Below are experts of layer 6 (counted from 0) of a mixture-of-experts language model. Rows are named router (the router's row for the expert), up (a neuron's input weights, with its number) and show model dimensions 0-191. Each number is 128 + 32 x the weight over its row's rms, rounded and kept within 0 to 255. Numbers have three digits each.
After each expert's rows: a language model's description of what the expert responds to; "gets" lists some tokens that make up at least twice as much of what it gets as of all text. This comes from a sample of Wikipedia text that the model never trained on. Tokens count by the router's weight.

# expert 13
router:142212153118055102123105157154175158143144148130105085120129068127109061148200140085129139111123100096192132117108147126093087108144062070137122135144122181179142071172136135139117154155129083107097071060118168094111165159149152126054166106143095186086127120159150148158113150128096129162181164114139146154064114057120094121128121125112134087116087142123083100139128118110206110140148177104157191113099093128131154124149122128093187139150107167056148199126119119171115176107114135122120135076144140140070098187144177160094103148103123129117137149106147140170151160121096152141
up1:143176107085109124094125114164110133140092123180137105123067140091093110122091170074082162157138116136157135119116152090125080103104152142177124129052150148094115139128078139200143136064179145110152108135122159119129119131146136092087162161140125149214128107122139132118126079104081142122108105130152087132115113123054164074034131141080117145120107136093094087144170109079130193140120183123112102149138194091084136134107074122139172091109151173217129163145167124147114189159142129141189131089121160128083182137124092137147090143150153161177087157149097148116130172159073080097
up2:135126125087142156127165108149126132150097116133086115079100127165101147078153180185169095153044145114138106094145087107120111165129112161144157134138123152074073119112151099086124171103142149135123150082068053119160170123084081141104166141101099138194159060149127169159156205106100167154108133169053114194149161167032166108114091176123131136150159159105099119151153118118134122174159125124111054080106150126121117122141081155120147110125166131131140154103136144170079134154120077113140120103127123079141211180122076132166102133069140137150148124168113128188112126106165105162
up3:109095079062103193062193136072128109105138128137129163059096117098135154168128161103105122140138135108114066087141141233067160121118175108148132157160125151161132183170143160121093094122118103158146104079165137096116142125154171104108141064099157112151107156112080149099083113167103141149172078113103124129165094075117123106167114163136121125127150177163137223154099107147162160150140117087140110146079136123193130137138094181138125060092157125128181187144125121093095120126147131093129123094132122175138104059125155108108138096123200136126127184120154136067149106115104145080
up4:143114171072123153088146103109106120119118135110118110119131101207117150100181184125130139144117121106141108131123170099151142102118081140219209088145136133131157140140114120135143117159133081208129129095122152213119111137122134132049122162175128172137171146113208158094143155145136127078146122093126110175138043106096105160169167142125146155091116127129095105030130117191099149115120114095111125115178155095151123145143100185121075140114067168131112166126112085141115130093085134144055092133145125144069137139092189162107152167127093079140133178091153090159137160139123183151
up5:192170101082158122147153097112150127124131195125138079183118084097111123186154124095107080154135092103142110160125087114176129127115148105171210141100137112118120097173118098106143160170140122109111118058147197127156115125143098113118084143170135137120115128139053140170110093175121140115143200071131136182130148088122163081122107135132212147117124084139115138144114073168164172144105148123117083122080082104173199133093135047132128141149145149141119140167140133130170104179104163162115186102123115103067135202130128136117137061107117105070117079074086148119087121111081133099
up6:175109162095215146112124085134124102143114082161075169155116094163149101157145130036125118125129154076168094119058075127104109105118130135135152178094154155166163113097126106106150127107178115161124158143143157105123112145104094168186141084132138142139133147145111106128145159116092111135113164116239136128110077046090167151155148081159096139162118114073101142132108142126115146133079158043105084082141173170138109144149139148102145140190160119104177172072098074153096123129133172164190083160117107181153154175069126152132157144100132155133155118094091074134115130154139143116
up7:182149055073148083149138102135136141127168088087091147163110077127088145161113144133130121114101242151090136115061128137136127098182109147152186087132135130121156125178049121104111134139127069129115080116105174116168196139114110149106163158137158123069104113155084184104132133132151090120138092143149166156136120103082034165162125129113167118114112144107058166136150119160125165108116093157099122104172119139152125168212140073149135143106132181151126137127115134127077121125118133082096109057139139096118090165151156146164139118128128144126186133111184091193069102140113080129
Description: Separators before values. Spaces, colons, pipes and opening parentheses just before a value or number, as in "km^2 (", "Hanja: ", "| 0.16%", also non-Latin byte pieces.
gets: " | ", " ", ") | ", "; ", "″N ", "% | "

# expert 7
router:135137086140178151122123097119112160096128142088095178074192099170144141140168124117134108106133181156069101149155089120104217113139156159188139209147150122130140181101055129111118147077157140132168180153098116063135182103115123101100194151098109132145112131098104127153166140131156123124130067113110081124181063177105151116098145169150112109113140113174148133111165091139067088077131164169138113145117107106071151107082146168120127119097123145186064143107120063105100109106111125131151086156084155104098174146123187164087105141100112100143131148191116147175110072166139168105
up2:133156108092119121122146145130148139124068103127114062144119192158134188173168168127109091153127064129092181160157073161119141118104138073100154139099136126072078096140131175116113104093059123101120118104118121135156109127158099108129166144155105152104171153119061124104104192127102139109128194105110073082110096151141176133138101088156155123048059097173104157148130142149124126166163090122138122234134177125119131210113114084128107125129144114085129198083112148081107172120180119136140150117144144163131146107218154155152097109153080104110097133133106083095105097115176124098
up3:149144110095100129173186075161119149171162156098141154110139140165181102118173163159126096127140100079082154140199101142144150101132161162082168113111169102142093131167056054128163091108124074118167108128135155148146101078173126123082142158163097121066122102102045142122079091114157128149056151176167110190108163058102153118169142118159137090142108144164145124136120133142128110150163144060123130177123133083104081161081187155095076108124102156118121136146124143185144139106107151164149116113161087115125195162160114110112107132115131231098128108138169094137108164137121132163
up4:120096127115048162105105167106163145062150201108099156136102135128161142160108112183142095124092097107183125060102113121124147109126099080158116118157166122135101142167087146090177125129112162144107138036101155096126105126117208129145137129166100118153097115156115124098149178124052100171142154062109116129072098140125195138129137108170199122145160182122150120105127120157160108088075114109167152079160122100141175143160104153114193089134115114084118165134124148117105105136157148200037132135075090158096144186095151100100192126145125175168128110132111109136111153144128172095
up5:114071121125100165117102117053115161093114174073118172155145153118137154150148133141085137117123163177129161097113099157148165113103074167115152168142146115162129109105155094141150138130142158098138164219183162175108196116159122086119110142107144121063160128105112088141142164132150103127149114121128134167068142117078115090084108062154129063104123053147169138125163114134176136155157158130204070142160130072116157093177156141147187133178159153134192129062139168122115101102084131115128107119138059128105143110087190115114168094096072170151107131130131102123131106071067150147
up6:115157170121148187178182127165094084126095118088097099098123146198174125107107115160153196136122135149114106143085122205140179084129121166198139130107147106154159143114136165085166101120109114151121107166199165100149125154090119147109109148146223079178163116126158062158125190101073125136160123152154125118109127164104142111088115034125122084101096154094137109160128107126078154169190114138125121155134085090171159109119096138074163140133106109131118131156104178136202138095138101100133143128122165075169129146136117157120117175126149102159095188106088134042143153155130150127
up7:067105097071122187095140130130113127118166149104120086137097125139145059139127083133134099134113134139140171105097145160171124096155120129153187088134155130169090080131138119127079157102125106182080125098098161094144156136087117177076134154109168182167152144120128134135125131124136101122224121093124230152141080118116071151162077131141098080102140121147147073142195074153165133059103167080152130143134164142058177060099161105121144160161163110179130106107189123132115093097109146123164157105125132181136104173087116146108162189113173118190135168149101169142119133164114147115
up8:097093185144077157161101102125165122081162165087074195146109114089168122146137099136181092095108124113093125120085123075081170143077068128144160125136148137149111135127122090151133136102098125092047129060190161080129123140078122158140134132100116105070082082119079152158136095107134151184139129146153163172136149124114109111128101097173134183168158115129161106118103121121150163055179101102125159100096103132151094107114130169141119131150148127105120171140100084136090143218156158132148165123097131086137157153139156195089189125135108175157172159143109064059154111142085181171
Description: Numbers in coordinates, data. Number tokens in coordinates, dates, ages, measurements and table cells, e.g. 56°, aged 79, 149.13, 22nd.
gets: "5", "3", "1", "4", "6", "7"

# expert 17
router:174078161097160117119172144166086030081111140162092122180076186158139134122104140114139117143101123165134122101112121149122154105161126164147125094123220101114105131159096171163144090129074158153147167169166157196157094110160105108147113128141181107152136153108145121075078132119077102143124108109184173112177140139164086125134105136112107108131116061125088051154118128155091159103096115098159061083159175096163098141150153054127119092074109151128145089168160135146108105126096146111132168062132097153153121147159139098149156167161116124062133171098162111137094105084094123193
up2:087154110148092097103118134121188111134135162091117021107089111135117154170123145155134134136065119163068132148087165161157140136153150138121138175124102156093114155173192124085092136154151108132114138113139155134127124119109120186105112163150145139087133117145138154130144164141113117084153146086115128074052075086190129119111169179151106124101158123143161131140131121097118169129097101144085145185154093113162220105142094097144139099164121133083137099125132057125077126121090150126123111092127114134139116184108141187122100108137103173179075121184113197000166120113103140149
up3:200147120156147128165133122140096142122100064196114098138105155170195122111096133120168097132090114132133116177132142132124086083155152098129123131106161158158123087172134123149113101160146129131169191107114129103133181112102100109129183136111109149186076118124154119167128112146127115119134139102162186095079115149178127104099067157177247081103153144140207130071137075134113124149153161192147129109117092134137065107091148180076079106164117101116112113134147102121080070124090115107129153180113074130163092167111095154079122120058150133152127083085157119096150168102147130191
up4:125126111115115126144125142180123172099165099156149110105153078129187145100169167126078120097145124116126102174171145065191130125139112122227155158121123110139129139129195143178096134121104121162048167139128118135144126109184098098180103061181123159136124126078121072069164152131120130097126117102131128188071150113102130123096195108122123090145183154163111225183077154157106116133050095100103103152157095105129119099202119027111124143093124120136179141122149128141098105110175142152103112075115102153148157142096113102140150080114172106109131152141155123120144171094124150132
up5:116112159074147111071096162157152127168156164121107187090103120190155125199091082138064179131146139087153066128133113098120107168135125152137107049108106150181117162129143085099145135115140119122142141171161178142212087119107096088135153145123160118122176157120103126120080161133124127133113195077108108145169096119137055161042213137153143181092083113090154154143148156125111145119143145123141146121108212088160132101058100171172107123142117151153142135150113172097121124130100121175123145094156124132083115150120095057102137134125167098144143125080129139160069134099170151089
up6:150090163123136169148144186142121140162145121124070138102111109114077158037101143076150042071139094114144161098140139149156101092139181106122110216095147063130141164171150129109187102101108139145112151092145125166133123135089161150106119170100098200117080185172104102080089169140139101109100096141108111111205060113159177132108158148118123168107139112111146086131105079181147134166116154126152136133061160114158145119093104162136119140135044167125159137116181127102101098157167140082121131098103143124117102076143134126118170135116091112176085147104141087101087170142127091070
up7:121093143137129162116128117146127146123164126128106166106110155107113157158167059067154128185118152144166145168186138137163161157160141143119142149143075106198108097104162153137083128115119123102125156163083102098132163105147145087105112146134096132141142090162138110085167147124135140119109102130087116126043192149100074141054162139140122216123158157113108177142091150122089109092012022132135156129101094093097162090113158107076132208162123073117139166138075116134140131139127100171122134127111129128092174098124108155097116104075154106167082152150091108097182182135140098142
up8:132097077095105128099085085067111152146132130115117156147137083150098102137147085146086155103165177096148101165093106139101125118134131145188097136172117152123176107139086171150054189162119141049125133116179088136087140104138136080148125154177124143129111108127152069082138183162104118133081142142163084138126165203139140141076043110112089137157174154123125155034082156110095133155141164112138129134140155118133137126170087142082156112132127118188116148146147096067089166120087101084174094146151113080160177149133120146141202106078119139143174102095118064137099130076165122153
Description: Pre-date separators. Separators and words just before a date or year: the comma in "April 22, 1898", month names, "In", "On", list dashes.
gets: "\n", ", ", "| ", "- ", " in ", " In "

# expert 24
router:117099114130068222131092101147130150103184091152129123167163125149104146188108113084142141136096071119078128130090061171029113143055163111118100132134142135153142149080109111122142140154136161107087124102120091148103194145149099108112186137147093095072076148175135160169206139154183108103148099181113118159105118146127094114160179157152160073133080173166135126154130137127103120102151130127146145148129190130154125117113081160147177150171124114151144146072123154087093100197130111169117066172143114157107122085157103158157149157111085136175051121139127145142086133100152094120
up1:140152132111175184131135097104113079158140096154105117126144145184138109109199127120193146117124091051075157139100104136096181090139163126109114135136183162165115113112107067080079126140191124079142136088142183144142117143140103118157155107159100145101135108129150118167114091171160081141151130138148076118105135164174107119124108159116197154116129158119117165140179109146169154125115159180170090136083134022111118131100154192126134130178141186145108196145133071141173102080095078121158096113049123114097121108123143096155190179157120100174097092151144184136101128153100102162
up2:155141146134117101120084129121137068129180142153144126106101115126114164079093052157181158170094133206185113167194080072104146085128148136143146120106108179082086078068096123151148134102151116156151117127129128162123136083106096147099120174131099163139138124158218117141151146122126068109101172100163127085058136056137098130064092131123164155132119129120152083115205130114080122083122128153107180146179115127116124042103142149149124148176133128123136187153113079131107092167147121087116135175133079130077142083119136145177155159131066154126180129108132138091130102158092093104
up3:133190069090134149162149149128070174117126126120133088174104138142112140150151167071161165091135134130079105114125153133153082104140147161123089122130125087097193104115145109125067108118143133169028146184190187202113113111124156104173138135070178113147131180125140108163146141110073144114121114130185138033165124073140100133102090115087158090114115088093113110148157119086083185166134130156115136105133187065193164164077142105152181131076145108171141108142104089135140169104149117139159140182138124122085091143141128167153101153132126112123092102122074095171134105172146145133
up4:134080103142140181144115119128064072130127140082109128131110193116141125145134113148131166180107128192098063098082111149094118148106163194141107100169206130131027171108102196098136146140110131132144102127115091095177175061155130132143136126105110129177109144162173128151188118184149173140155113148137098138152107128139096087121151166166167143086142126151130104130128143182080098130132173106165150154147041126104134093089105089081159163114142155154124165138162105076123124189080103054085100115159099089095110149172096143101130113120088093132111115139147103111124111159059073124
up5:108089128140074194148088116070074049150118108160087111135118164108093149130095128169089138123134127130083178106119072134138155160079094145136145160135159157055140100131125164128208159102152146099133102135122099135165173169150089120197175131130147128060140102169187121158161161141148127121138113128129119170101143146117145112138113186140079123084137159159148122151139160088112167115133141115116129134184089054111070063082132075108135130110080158168130136111163090062113124129159178139094147173147145124143190125156138204073142135126105126097169076069123157155065137114102106160
up6:144185188124089208104081194091142166129112170131178144148139144115165137117151113131093109100069121080024147113149120130134109059145110150153125118172164082095110145121172092133156090158139157096137133145093107104086125138104151108153176143107145120097198143145152172161099176109136119108163091122155077138146147070115094078165127171130114151057133128177151140139140175132071163108159113060170139154143113110111183121078104204118161120107148098102061157140101096090166062137120098098122126158131117163145190153163125089150118113167194089131133132122115101138096160119132139119
up7:143177153120125137177177124138095124073149127091181106120072195124079136179111122109103104116163103122126121085109095134145184111103078133129113154125166127133099138120123148151158078146153114142121147111153078141097087095154146119113113151090109120131125151124166182166169141062146093142174118049111183124038114156061092134119110210119182118154078144145146093165075140102116107127162094114148145141131130156097068109120119086136137114106160133103121166145177123109161075144069123176162163036108135122138116143111195132096113110122101178126133165177075072209127173099109144126
Description: Capital initial letters. Single capital letters starting a word, often after a line break or list dash, such as "- T"erm, "- C"ategory, "- A"cleris.
gets: " B", " S", " T", " N", " A", " R"

# expert 2
router:100172146169071120144147120114111146168129135153130166098151123171141129159144155141164120147123137090071118177146126134104139087174091143162153155096141153188179091103143086113049107168184103114135089222155121187142098076104103136117107150088114152190117129156107114149145138163117071123183121069139100120118157124111113132073166135131101146098131195155175094159100173076119055169182171134108140155114127146132119028136174160102156111090181083097053123115160065146105127140104089109088095160103131146116115141117087105092108090154143110142112129160114156079131157127179110121
up1:153131149115113170144172177174122085071146162153089158147119091130128108142074093128159123135042074099131184122150107142092111145140108132172190114159112074142134135135157159133096097125119172168087086122090110087153159116145161110095125103094134182144188140120119110115009119172127076187139167093148135102112111115176122127105108130114134132051187111165140150142116102082174107171082107176117131164101151078122120105122152201122116125111125151125133109161157145141122110112152175111077154120137170110069198151175191097107156095160123106168127122079163139087084166108107086150
up2:113097160152118114135123255076119147103087135097138153170104120148086140086113147059140156145108163139126125138112116071096111123127155129135085164180130150080064108096140107095110096160167141146137118010139098119126098141115199161159089113155090193169122147107152065181120142123138141168149137100128133103115122098141083168119142128111114098088117118162173073163151129098165113091110125180071125150144161109155140200151081103117093171199143092175081099124154096130134108106115076172081101139120133096098116117152114172117083164151185104151118129114133151132088097161140131119
up3:071135167156103114145083161075097126109129179112128125101107174157152174148093080128142175138071138171112133106166109070173132102152192127095126110120139083112119135130107116141103133117110107171135136145096167140137147112179137088223146113061088158173090111137174097154115147158143090188123092082180138146138127144091112151115111173159100114084190063131152083125081163137109145102089148073092145141104180216130167145080067137136139132109153121115099086138150089136120135203108133170127092097093162084078128172140082154153174125062130124151100176102122131097146087126100160112
up4:135155142138168078145141134161151063170110118118073132127190135075132141122144071163091081080138110147128120126104145114091157118146097079124047126169154152112116201150090113110082121104153088161108096148159126132162104105138186082182189156083125184132149144136124115122092113129150117107084149139228084102080104126066172168117191099176121133112085113160128168084166142129210147116131151141128091124117123178139107075091133115122129131130140107145108096182167151152164077161118111216122092119129167128083107097088125096137124091111142176111151128110194156114087099133075117136
up5:115132133123132089130123147108143110093159151091150134215161128122133093057108143144188100119141094112096064067198130147140167149159115181139096104070159164099090118124062174119123067201120162125118114161172133118099119190060136163158159148116167065144112140155100096147118189156159095149185095126111159124104152158126210160123135118140088136100108158155134130106120150255073138077164164139147117156108130132165118114107143138118120167130122100127098113157090126141156084147120099122126105089097171132146150102132077115140117145156189141136188105126145133090119128114137089113
up6:122131157106154094185162145148098068139110122135134125136193134123116133165147126171152124064105104104127098020119092125172160166133149170089094145116156178141130148083162120134139132110163122215173166193178118181112068150136136097122148128207151149161129161125135156127146166075134144121077092112138160113158096099126130122117140137146136139090135126137134081154142144205119157129150111158114106138044117035136091096137132093106033132122152140131130166091107159156108110107093097101107170124100034142108116121107097107111137103084124142148160147101129133140151132051088159076
up7:120145133115092169145103149073153129119133147127171155161102167175163176075087166133123199178079131098128090145114089128127074160148092127102172159119153122179108136137135131134119190132143099133145171151126146118106147094141123121140108117099121088190077183120092047110114066064111151126111113058124106051094129134122130142116164196163104105100114102104117146178097105101174076163164126125085113117133121119094114129144121160079097149077116079143131186143112150106130133191194165151132155186145136074138071109171119072152117134190129127144127130092137086124202052140129092112
Description: Year-initial digits. The leading digit of a year, mostly 2 or 1, after pipes, dashes, commas or "in", as in 2025, 1962, 2010.
gets: "2", "1", "3", "4", "| ", "6"

# expert 0
router:176180109174144121134115178119197151176151102164145122148105137074162122092130148115146129133170092173138170165116132147160083089189122135102113123085095169133158167111126091191098154179088082201027139115113141162140139122100184095061141133161122104156125150107132153064108097049132144138133110075101117079120115147174085165120148083100139125074134142111142123099099152137075117097140093089090134124184153173133186078125148153131130101154093148112150111075145160143113121137172121115135152136102138096105098134149079062180154128147078156154135148127161112036100130167133114156
up1:164128155081081150136197136152175128159124119133098141117150126163172123164130175110183161142135113091125159184120092107123114077094097109105115126078139164128076108171157149157101134131152116085042100160127144117138125154163152106090107163117122149104135087111141135147136114132167125152073102099163167143101095178153119170112126110126105189128131130097112178113148162152204136142084126108107096136118075053124129121134091093089164150098085127073103049166169144141214080128190098133153143097055080115102169172139099097117145140092107201108186113141112167130157165112058162133
up2:152121121099115121088080164128174122075081088086173085103117165135134101156143141109155118118164110104117138146068071175156134134125152043159105133105121116156138176079135135206088115128121101112083146138128119176183129124064212190122161105114111089115107106162076154094064079137093139139162166121197118075132132088108143095156113170190125133115119080157125156088070135164106089096164143111099138102130112158118120114126200060196166172115124114139090159108096152145120086207112124132177168092144115103105117127123109133176118132121112112107134152117174113103110187097110167118
up3:132133122133129161109131147141139148126133097124147177091159123178108080136110122075110100140134152135107167128123093082086136140085149166115157132075143172132099181103111102175137223141207130156133164079149102101207132141090098110139158147141127128140125161131135101208144117141104162152137146143139108108114093149131075154156118104138153106123095090061082061056135169160148083169125143098114110167146104124187133111105135070123130107130053148157093067102122127081157144172160098104078126120178141100175136110095111083124103078154068101188109176159170179142082084127139067164
up4:110159120127128135097088121139103127127127126102110134112081133143159124134105159096103072087119179134104103153116147167081143157127191137112077098161165171158097117111176118079124174117059108136193199155128099120129147169124120107129172122115130130144110119140119205133116137129134124134115125087145133152119172114177084122076143173092112208124175116130079071189094151151167107151162111107061051118113102130128141099169126177092088165145149245105145080116113139114098123089108134194116119101124155118129150127113146145127201109074068141126138158127126060144084115192170105074
up5:142113105186147126143141166131134147094146113094087097153120128093102083089110080144153135109123128161102191134201100161188097151077164123055131124128185142106131155099114142128187140164132100116093128129068187136142150196101155150157110121146164154142152143161042125108077081094132119123141107134108113062136159128164133108080147155136118087065139145116144144154085081149077125144123151144128154129186124147112212134048137124122189084160091205122136115129133154161130151170155134169125072115134118123113084081154101112147178146146167137136107096088067076119054140120129111183
up6:134128141136125089141154145121110095129071151119187083097077097171160077119132085136108129184138133162091134155107171103096152166147103153094128087128186121091091141142145155153127141135059138116075188133022184087127114040123181131122164125058130165141135127134198102115132095160156088123118168142120163158080124165183121150124140157106090137118151115163109192124088181120133077114139131060118184156131108073122146120108091131107158186101159149176129116159116153114132117092172112152107132140112087138118107178150109113123118114056050096141134119156119113145107079102094082181
up7:124138075129111120113156143106178126148121106121124076088110126131103097193172185110143148114123142176104165159115098135145117057164108131125102160102136132152118081155155089133112121158146104166064090164157039176117133083150171132100095156051109163144100073103059120107165155144086139129152151186124117114193089114142082124073121126125097127116133111100229101129071143189074088120177129156109141096187129138100196119153067101148100161101111122129078193108146097137131106137089104136146127153137139095140130160109098117163122126120115212061155154176156142115127146142130131160
Description: Title-words and name middles. Function words and short words in song, book and case titles, plus mid-name word pieces, such as Call Me, Cas-ual-ty, Ses-ame.
gets: " the", " of the", " in the", "'s", " of", " The"

# expert 9
router:111119159132083131093135161131164121128126143151151112123076107068167095148151157095130141204103119109075183125108162134127115084134164065130114181097076117034159083113151102182161129097138121151109124143099113183155152093080176126106167181135122180045109092152159110151094167125174171134092141154066153145132126166104024116110063130100137116151119157145084111127150143132093112124157129122118170171169169114163151079165119116115152195170161141083080105097096161121141175144150157121138123157077130131103167128156141115185172078104138157155112154165112086138131170161117118098
up1:113188149138160149143111131145100124158139089148139099090094107156127119148132135118151135175119072143116122055109117128182200115144180164098158170185162153120157138080158124106156072036066154131144073126129160155101122099086180123134151067087083071106182162120086110148114138192154136105070171164085147170078143086108148141139161161087089100108091070105138103126092177112128116100148109151126126105125137135166135229147170131162133120127102150150125121159149138123121115120147140119152162163113072161108123120194135154114126119122198116126137211120094142182118128059141096135
up2:127148108144138141147151124116154103104059122146139087092111118130122147114229146093104065068180112141104174115162171144122104093105080077134096118133114107133126125166150170104081085183103053184111145121057118118113135129108163119111126063104130130169128032105120105132087134113115133127107067105135051094144121140124151110109108147103165156119253125098170120167135116153141098138140102138109159136116152152149108112165189140103146109152163099101163191126099202199191113114115113145122178113100132082131142133159099124152135068159137082143088094137106128145118129164139137160
up3:170107126119123116160139135169167121134126124121101091085075133140176152128125143076088101188140144083146167145177163147142055107106209123167118173045112153101094142123144089086125085095104168123083106150131143115085130167145064147121089160147123172168203122089144202107105129077147143124146116067109081144139136120065145114070127178107182146131092166177110149132119132162147168142077185118110111112065131124192134150174134181177095110137145137177169154104138101119127098189138139150116186123115106141121178134130097121164123093140149129159069109137144141182146124103161186107
up4:113132155170172119215097098107076174080189173151143182123119071130137104137122057085074109096132155156101119097164100107137149120106139107106114155169105161127130160104127142146147153158097134140090131122128137122089144114084108118058147151167082167092152085117113150019080142144139148131155150120118126076111153122154108079136142117202150102160164136141210165118132127138173071124167141105119163157073122111106168125106117112151158143110126096148132113128131111114196100210134162149082119148086099122098134072211157091158157135151164137138089104147136072135102123201164118142
up5:160156087169077143126110164139134144109129156105189139096102128180102140165203143189089117126076132098138138125164144150089129071090104092139100154136133085147141133110093133117060182146139096094071112095130090159071138077075121121158183120116126114092070142068074192068109112109162094185164150154129078055114139123119110131134138130102091075163125153156171149106073144118125122130165124169141188130105153159173176141192157130111177093137144105087075155138182120128077147138078182112152143127108167117075146140162166130110092115097111154180098091164142105102125097144152143129
up6:054116114113108080142154158122147122158154082112088128104054069128172144104139157135165115152070130168104148148099159103117115066083174127159145113121138136056178126142114132156125149115060108107112088120114072101102140111145193068129129125094171034142079104157033135162088127143135136134116115183096108074137137109100195186116140118096102169141134116125153094103134172159062153121101110156097150085144102097188134144143146127135117171136086150141089116162105123174135163170106142137125108149155129140157227104067122149172088073137130156111095164153147125162169124136123130126
up7:124145115106121141103190105116137126197091096158103147136132167120076138157150151095162164155069095128068179108126127155175112161112051127122176138158138129153116126144062134146119134103086133114146060144102099148167159104156129121140121154098137120123164088111172090157102103107126162095116143136085012130131069111098123138045184081066175107133120069113145123160130145092109105165109137091150102156123171108147161103089164052146112156141089107168102139099181157085121169109172183129079087187145088143093092112183136129132108162162140158173094097114157185110124128147135119131
Description: Articles and prepositions. The articles and prepositions a, for, with and of the, and definition openers like "is a" and ", is an" in first sentences.
gets: " a", " for", " of the", " with", " of", " in"

# expert 10
router:116147065130111179104104124137182159137134125120043101092117119128057137088140126138128174107121115124138127104175083148124108086160089164128107135136171085118171132122065131144124109185179133115113126083188081084168122159139108146135164136083090073091067163161089163107075154107082139137101144158117149114115103141124157138123170152104091153130217100076132188164091048074152155194119145120147159098114108153106173157119121167104125090155169128107083169129148093130136116181122092133156106066114151131157133123129159167084127104185112205141135083120126129155210154141138106124
up1:132102137093150110101110093113141164069139130135106171144121130136116082073113164112175120172168184139161172119098110141160072084160054129126138100129142105106154128099076095178156127110165062066143146139137120139215142139157168148150145118136168108107044125159136134134121162138105111202086097140067092086131100149112161107165169114130135088118135166147149089168132113108128095128143109070141137200121162151116136121106127099158126090115146118206102198129124113096091077152107124221110146146142116132103117114132148139138146154128123111131120169117183155035124192105077064087
up2:176096194173145113108116083115075124184178105208119093127119121133184172096151134130125176135101080103154147135159129089101145121120119175158161125161091125095133194146133097143087149083154144067133147179115101156129176121128108185131098149132102117107172122115122172064115156107076087127200185139104131096158063154095129127119099098050146112129168129180162111159144127136141136093098091075157105161117168117119135130115051119134126123143099142093088138122138078170144046093123117115165122113054130113141116103186086113150124121140078198136115084126125138147183165160099175123
up3:135171109153118121160140099121134087081134228156128109117099102111117161204124142068109107113119109166093072100077134103113129086129149160132125169139097086112129123120090088159108110137140131179156127129141086101106132144135123149141175147067116133112082076109178111121155099133123125114173090089142153113226143205126085117136123116132108162114148177110128144130173115119109166066164072122121092186061171207107131065130147145119159105175135119199100173105085098144105140162086140146104115121087119138134151107113119098120131140093152123148051127113098150082128204110207166093
up4:124139084089131130199152114087133130144125167135145139091135114158151147167159169110106169116156093113087191074141105115069144142125183150162127193130178053142117129117090013156091161113112152126116166141148102114149138149154117095080083116095124073118165076116125104122156141165139130143102156097130124138087120150144093104177146197143135113147153179148106135149073106111129034133120151098155122136129105128101122098063068096147092213081120139130108109163143134141116138132142184144154094135107121101079120168125168076174123118159045109154123099122198102134092138157069113145
up5:137150113132139116083109122109132103109181125127116106043169123099103126110181150123116177135100126138102135136109132151180124129113146197153120136156120216102134067210116139122179087105114105097054126094158116121061136101118126122162123158068156081072177214090138107140088147061160129161179145140122123199160103096151110190119159123112128175119138127139184112140126108111100167126137091112174174122135101112099095101122147115140080106106100191088114074101150139146141143128149101120189082108130152166062121162106169114114171130113093128133173191172081115147119104193151122127
up6:140149082161137124138147134139196094077157210149112100093136095167133114157092129059099142120155125231158120134130141158166097082088092147123088152089090146134154086125082163161103121139097138161113166125157120133137099165135161147104130141114129107103089067159112113107085062186095130128152101085067098121130125183127077054124153102064154121127155138164155141092175110115160140106141094106116120191080194148132123041116100137138132121157169131157157169096078090169129146183103147189139084140132117115122166136138107029142143101088120149137132100106152157103105166126150127119
up7:151130211127140127095090112057089085102140163197092076097164092087124168093164113134195090113152117138083119108135102182180134119096125085132076123105104151136120097092191085162141087151131137110117141134093096151116113151161143098176109126113180097159131069150096139132086152142171166119175147146138121153147143117131179070159129068110141139164132188128121125183074144131115200089144133115113108105091096100142118116141182120140129190023153111099126163155100154095148114114124092118088049149134137103176174133072154177108112164082123079123161133140119171168122137138111139117
Description: Acronyms and title equals. Capital letters inside abbreviations and codes (F.C, UWM, COMELEC, LNT, HD), plus the = closing article titles.
gets: " =", "C", "R", "D", "S", "L"